{
  "n_layer": 9,
  "d_model": 256,
  "n_experts": 128,
  "experts_per_token": 4,
  "d_expert": 96,
  "d_shared_expert": 128,
  "activation": "swiglu",
  "moe_layers": [0, 1, 2, 3, 4, 5, 6, 7, 8],
  "router_score": "softmax",
  "normalize_top_k": false,
  "routed_scale": 15.4,
  "balance_loss": 0.00838,
  "balance_bias": false,
  "n_groups": 8,
  "groups_per_token": 2,
  "init_std_router": 0.0266,
  "lr_router": 0.00202,
  "n_head": 2,
  "n_kv_head": 1,
  "head_dim": 128,
  "vocab_size": 2048,
  "norm": "rmsnorm",
  "norm_place": "pre",
  "norm_eps": 1e-05,
  "positions": "rope",
  "rope_base": 10000.0,
  "rope_fraction": 1.0,
  "qk_norm": false,
  "attn_scale": 0.0884,
  "tie_embeddings": false,
  "parallel_block": false,
  "init": "uniform",
  "init_std_qkv": 0.0471,
  "init_std_o": 0.0471,
  "init_std_up": 0.0471,
  "init_std_down": 0.0,
  "optimizer": "muon",
  "lr": 0.0125,
  "lr_mult_o": 0.618,
  "beta1": 0.95,
  "lr_head": 0.00872,
  "warmup_steps": 200,
  "schedule": "wsd",
  "decay_fraction": 1.0,
  "decay_shape": "cos",
  "final_lr_fraction": 0.02,
  "batch_tokens": 131072,
  "seq_len": 512,
  "doc_mask": false,
  "z_loss": 1e-05,
  "train_tokens": 944800000,
  "steps": 7209,
  "dataset": "wikipedia_en"
}
Below are experts of layer 4 (counted from 0) of a mixture-of-experts language model. Rows are named router (the router's row for the expert), down (a neuron's output weights, with its number) and show model dimensions 0-255. Each number is 200 + 20 x the weight over its row's rms, rounded and kept within 0 to 999.
After each expert's rows: "raises" lists some tokens whose logits its average output raises strongly, later layers aside. This comes from a sample of Wikipedia text that the model never trained on.

# expert 88
router,209,231,194,193,200,208,181,214,165,232,168,157,188,219,228,206,198,207,196,191,186,215,184,237,232,233,207,215,232,221,215,246,201,219,222,209,208,216,211,177,181,185,191,191,171,164,213,237,198,211,205,206,189,180,215,205,170,150,174,203,200,207,217,186,211,188,242,212,191,233,227,176,192,190,194,168,216,192,180,221,198,174,194,178,188,216,174,166,177,220,204,194,185,207,234,196,209,196,220,168,219,228,217,172,244,208,177,193,219,174,223,190,183,233,212,200,232,229,185,188,166,198,214,217,222,205,205,174,214,215,172,194,202,215,209,213,201,244,201,178,253,219,197,216,191,218,166,211,220,216,195,191,193,203,247,214,186,181,204,213,188,183,211,188,222,195,200,168,218,201,233,205,199,213,199,167,183,208,200,181,192,218,209,233,192,238,179,172,208,211,197,223,212,207,216,199,187,201,190,210,212,228,193,205,202,217,212,177,192,212,170,180,233,197,184,176,196,173,217,196,184,202,206,166,238,231,191,195,184,177,241,187,182,189,203,210,244,177,208,211,205,218,182,193,177,185,211,168,184,172,208,187,190,211,167,184
down0,188,142,175,196,181,198,215,210,201,196,203,213,198,235,203,235,194,213,191,203,187,212,215,170,194,200,180,200,198,177,187,193,218,181,184,190,191,209,194,211,215,205,219,204,196,201,226,192,172,195,201,221,183,174,193,180,210,186,212,233,177,179,176,184,214,205,185,157,178,193,177,177,158,237,163,203,159,191,219,211,223,169,168,214,192,184,206,202,217,204,200,217,184,219,194,175,197,195,168,210,165,189,211,189,191,203,226,186,204,198,183,207,204,203,158,197,181,209,185,227,164,208,253,251,193,184,178,196,222,177,210,226,234,206,198,200,189,180,216,177,189,242,174,213,189,231,223,163,233,178,200,213,210,184,210,214,175,205,158,187,194,209,182,185,189,183,221,186,171,211,158,226,211,235,194,207,227,188,170,241,209,184,179,203,183,221,232,210,240,211,189,190,216,216,201,157,199,208,185,192,215,197,211,204,198,161,222,228,196,218,217,204,215,182,182,236,210,209,191,195,159,217,177,224,167,222,200,235,229,179,191,208,198,209,207,197,190,230,212,201,199,216,196,163,222,192,226,203,231,195,173,190,211,204,219,184
raises: "k", "row", "range"

# expert 34
router,209,186,208,208,209,204,222,180,198,173,188,184,194,216,177,183,181,182,146,180,220,193,204,194,207,188,208,206,212,197,187,233,227,206,219,163,209,183,171,178,192,196,215,186,156,242,196,184,196,215,209,213,157,217,193,195,181,183,189,199,212,187,239,217,211,202,209,179,206,186,153,186,187,187,184,190,164,192,224,197,191,212,193,237,224,185,196,188,246,175,184,209,184,208,192,194,219,181,200,185,215,217,229,231,194,241,205,207,148,178,221,212,191,206,231,163,210,186,201,228,207,188,199,208,204,233,188,212,186,186,214,181,211,167,203,180,192,197,211,244,221,190,197,191,228,219,176,230,150,203,219,200,248,192,243,230,217,181,198,218,204,220,228,197,181,163,199,215,204,222,182,223,195,241,215,213,189,182,211,221,188,229,214,229,224,209,182,193,135,180,199,167,211,216,189,208,185,201,198,180,213,200,200,213,189,188,209,204,197,188,176,238,174,188,170,211,188,187,182,209,196,170,206,205,216,171,218,199,191,203,194,244,199,177,170,208,206,190,214,210,183,198,182,196,198,206,190,193,186,227,206,213,244,189,168,170
down0,190,224,189,202,219,196,199,194,211,177,231,165,172,181,222,183,218,174,172,159,191,215,199,208,222,191,204,237,197,212,197,172,188,207,188,223,179,194,235,183,208,238,216,208,164,203,204,236,218,207,241,213,227,188,164,201,196,194,183,204,224,204,178,218,205,177,221,198,185,180,211,204,207,182,199,224,203,162,221,177,203,223,203,185,200,203,172,206,204,211,209,216,161,229,176,235,211,221,174,210,166,208,211,190,174,190,177,231,185,190,187,197,203,195,208,177,217,198,210,222,216,197,183,179,178,219,223,219,184,192,174,195,185,169,188,219,180,184,201,245,208,229,217,212,193,202,186,172,235,205,205,200,225,203,178,206,191,220,201,199,189,204,241,240,175,222,192,169,194,204,224,204,222,200,203,203,235,206,196,195,173,206,206,189,230,172,221,202,179,193,204,179,202,192,217,212,201,175,230,154,198,179,184,227,209,214,204,220,154,200,217,189,135,185,170,225,212,197,197,256,203,229,251,210,200,189,223,200,191,199,169,212,216,192,142,196,177,192,193,182,198,206,212,176,198,214,191,227,204,214,167,200,195,213,186,172
raises: ".", ",", ":"

# expert 69
router,231,220,197,233,219,164,210,199,196,161,213,213,189,175,185,214,181,176,206,194,217,208,217,216,173,234,169,177,161,189,196,185,202,215,212,200,191,223,209,187,178,152,194,169,199,200,175,189,183,193,189,209,171,224,214,204,194,180,176,181,226,186,174,212,190,157,227,172,205,207,184,195,204,200,208,196,226,193,170,198,186,236,196,180,179,195,192,177,240,221,177,201,218,179,198,216,201,195,206,204,217,205,233,219,207,230,189,225,187,186,166,214,179,176,236,176,191,212,212,168,198,202,157,204,230,227,176,192,210,185,210,227,209,200,199,187,205,214,206,218,170,186,170,210,227,177,201,223,215,195,206,227,245,189,228,192,170,221,187,203,209,214,197,197,201,193,240,211,224,227,231,222,201,225,204,202,176,193,194,197,221,191,181,201,238,165,230,210,215,207,214,212,193,195,179,211,180,195,208,178,228,245,216,174,234,202,203,209,178,212,208,221,227,184,168,207,163,174,221,222,202,171,179,200,196,220,249,218,216,181,204,235,193,221,213,154,196,171,170,221,232,186,165,212,196,194,192,228,188,195,201,212,184,199,211,184
down0,209,199,170,211,172,190,203,195,179,226,192,213,223,211,189,219,204,198,201,205,199,186,157,205,218,190,155,230,184,183,202,189,205,237,169,205,203,229,220,219,235,182,220,228,144,211,183,199,184,233,241,154,214,215,186,193,225,257,203,214,188,235,171,199,206,190,186,226,214,213,214,250,198,195,193,219,216,221,237,194,193,253,194,197,191,181,196,183,197,217,188,237,211,192,220,208,196,220,222,181,191,190,208,167,197,221,195,203,246,196,183,214,182,192,195,192,214,174,210,207,189,209,206,200,195,176,207,226,206,180,203,227,215,182,180,201,215,206,201,175,191,235,213,190,187,184,204,221,223,211,216,205,212,220,213,208,192,217,180,185,189,211,174,220,179,201,193,173,204,208,213,162,186,216,256,157,203,203,216,185,201,213,212,218,208,190,219,183,206,222,227,202,178,213,188,204,200,200,188,192,200,180,191,206,204,157,221,198,199,214,200,208,195,203,235,222,233,214,216,213,170,192,170,200,198,211,196,188,255,194,185,201,193,250,187,202,200,202,244,234,199,225,226,199,163,232,188,217,215,152,213,175,182,215,198,186
raises: "s", "ca", "c", "a", "ch"

# expert 93
router,180,178,190,181,210,225,218,198,216,201,177,218,241,226,229,191,178,240,172,192,213,228,203,193,177,188,201,243,178,217,205,239,199,179,169,201,221,177,214,186,245,221,193,195,224,227,178,206,226,191,195,211,196,211,212,227,233,223,178,216,196,200,204,214,198,197,172,209,238,217,223,223,203,200,202,198,194,200,187,209,222,186,177,182,188,171,214,211,201,215,176,196,202,237,189,186,179,224,181,197,172,217,178,234,236,205,207,179,199,231,196,180,161,209,195,212,216,208,204,197,172,182,216,237,216,166,201,194,203,177,192,167,194,190,178,186,201,178,188,221,208,217,211,207,173,208,186,226,198,217,236,177,163,236,197,226,191,204,203,187,219,179,214,207,217,205,194,194,209,190,210,169,187,207,212,208,229,188,216,189,234,196,181,158,170,211,183,180,175,185,219,168,204,199,186,171,217,174,218,210,252,234,199,219,207,186,198,225,208,175,222,219,218,205,219,228,214,165,182,205,209,205,171,199,224,203,195,193,189,200,205,171,183,226,189,213,220,218,230,165,191,158,156,211,199,174,165,251,195,216,219,212,223,183,222,207
down0,171,217,215,194,193,220,205,199,182,193,235,201,216,178,186,209,177,218,170,224,213,215,157,196,215,177,215,207,209,222,162,202,191,200,203,186,171,209,219,198,218,187,166,235,178,196,221,192,231,165,200,170,216,247,205,189,237,161,188,210,169,212,231,200,204,200,236,210,198,183,183,183,194,202,207,168,230,188,200,197,206,223,211,184,201,160,210,226,224,210,210,212,192,219,199,189,214,203,189,191,191,193,186,206,191,166,227,154,213,208,190,198,195,191,220,191,197,160,242,214,194,224,188,220,198,198,227,190,209,209,199,201,170,229,191,188,232,226,181,205,218,235,218,175,203,178,198,203,224,169,211,190,202,176,173,199,212,260,210,228,200,203,229,217,191,206,211,215,206,172,179,208,168,251,198,219,202,223,190,220,225,219,239,200,220,183,204,206,217,214,196,194,186,193,190,194,195,161,184,169,188,205,188,181,221,199,222,178,189,224,186,185,203,151,230,161,208,179,227,175,232,222,178,207,191,229,204,186,220,211,228,225,193,218,207,150,206,204,203,201,218,211,197,222,209,223,196,188,192,222,192,211,157,197,188,234
raises: "lo", "la", "at", "in"

# expert 65
router,201,211,179,167,177,193,206,186,184,201,215,190,194,187,160,189,189,181,164,187,219,173,206,224,186,219,234,184,213,188,244,192,198,191,209,173,184,205,158,167,190,166,207,204,179,187,211,232,202,202,172,159,191,189,223,154,214,228,192,211,227,197,238,214,214,232,200,194,175,155,186,180,184,220,195,182,202,192,254,184,224,227,186,205,214,219,179,188,223,216,184,201,200,195,187,175,201,186,223,187,201,195,227,228,162,181,215,199,200,169,167,166,230,199,223,205,215,214,191,189,162,224,198,198,201,214,191,191,191,188,181,185,195,204,191,210,181,222,216,216,177,216,177,179,213,211,202,156,206,188,175,215,253,160,177,177,196,183,183,199,221,228,185,186,199,218,223,212,204,185,220,227,188,225,198,199,197,189,219,224,176,211,204,208,211,178,204,196,203,222,185,216,175,191,170,196,189,183,165,213,200,164,209,180,217,194,226,199,199,164,192,221,176,190,164,232,197,204,213,160,201,208,183,208,218,182,241,180,202,200,218,155,186,208,217,164,152,210,179,219,215,189,194,230,193,184,185,186,189,183,209,197,204,186,180,194
down0,182,215,217,218,217,194,204,207,196,199,204,223,181,162,224,191,201,194,185,263,228,164,162,175,227,188,225,156,189,250,193,179,161,192,203,214,204,199,199,217,201,172,168,187,221,176,203,203,192,190,195,195,196,208,205,219,211,165,202,224,181,184,211,219,197,205,168,229,192,220,190,196,200,220,198,224,187,215,183,211,216,207,205,162,193,235,200,207,233,212,192,205,209,195,217,192,179,204,207,210,188,178,201,184,191,185,201,189,230,215,190,205,209,211,196,220,204,198,219,216,206,197,216,212,217,218,194,206,196,234,201,187,187,205,230,224,196,223,184,182,221,218,215,185,194,213,193,224,187,198,241,156,187,219,186,233,220,185,208,171,205,217,159,215,169,202,180,181,177,247,221,214,215,195,187,162,198,161,202,180,165,217,206,185,186,205,247,224,176,201,189,154,156,199,219,187,160,177,168,197,210,207,187,212,198,207,208,212,189,204,210,212,215,217,218,179,214,162,199,176,237,198,196,210,174,185,223,155,198,199,188,213,185,196,209,231,234,182,191,186,172,154,216,216,203,197,199,190,211,209,214,179,179,152,221,162
raises: "st", "s", "t"

# expert 90
router,178,245,191,220,176,223,188,202,207,185,188,187,225,216,226,197,204,201,174,196,210,221,190,209,173,195,195,199,212,213,191,233,205,185,192,245,192,233,183,194,228,184,204,196,211,202,203,183,241,164,191,204,231,201,227,178,186,232,169,216,192,179,170,210,187,182,181,205,215,193,217,173,221,217,211,203,189,199,182,213,166,191,201,195,229,200,193,218,161,189,165,196,227,193,179,203,208,220,175,173,198,202,231,198,205,171,207,218,206,205,191,230,196,199,189,203,213,190,172,240,188,191,157,217,219,201,193,174,207,176,222,241,186,185,164,211,204,217,196,233,161,196,234,233,208,199,174,196,240,193,229,192,152,182,194,185,205,202,211,190,173,178,189,190,195,246,233,215,191,172,190,174,227,219,171,213,188,216,165,207,210,195,177,183,205,228,194,171,189,177,220,190,203,186,170,152,196,221,192,162,204,190,156,206,213,222,214,198,159,193,209,166,202,184,175,223,197,203,210,182,189,194,175,203,209,182,226,173,178,165,209,170,196,220,198,215,193,204,195,190,182,213,185,181,233,195,170,196,185,201,207,179,238,167,182,206
down0,223,184,195,245,192,158,204,200,164,184,203,211,216,196,191,204,230,179,173,189,200,245,196,241,142,232,157,206,251,216,217,213,198,192,182,186,191,212,189,183,209,223,213,168,198,208,175,205,188,193,203,254,204,204,239,212,205,193,181,231,189,215,172,210,173,202,203,183,180,156,204,210,181,213,215,239,197,167,225,177,172,207,222,215,205,189,188,200,203,240,198,187,201,189,212,207,205,195,196,198,173,189,191,210,236,213,172,206,197,209,206,208,170,214,174,211,192,212,212,202,204,190,173,195,195,197,173,230,209,181,205,216,193,189,209,220,191,200,196,227,160,194,212,183,190,204,215,185,208,180,200,180,174,220,215,208,197,192,171,185,158,164,219,184,178,198,178,193,226,211,193,169,208,175,195,203,179,211,208,206,222,170,201,193,213,193,188,197,199,201,221,229,165,174,175,176,222,216,190,159,205,178,214,219,210,178,207,207,206,213,214,231,160,202,174,215,192,196,186,203,199,220,224,204,220,209,183,209,198,204,221,255,237,167,191,190,180,190,212,227,234,217,225,219,215,213,182,168,181,190,191,260,203,187,214,214
raises: "s", "p", "us", "de", "c", "d"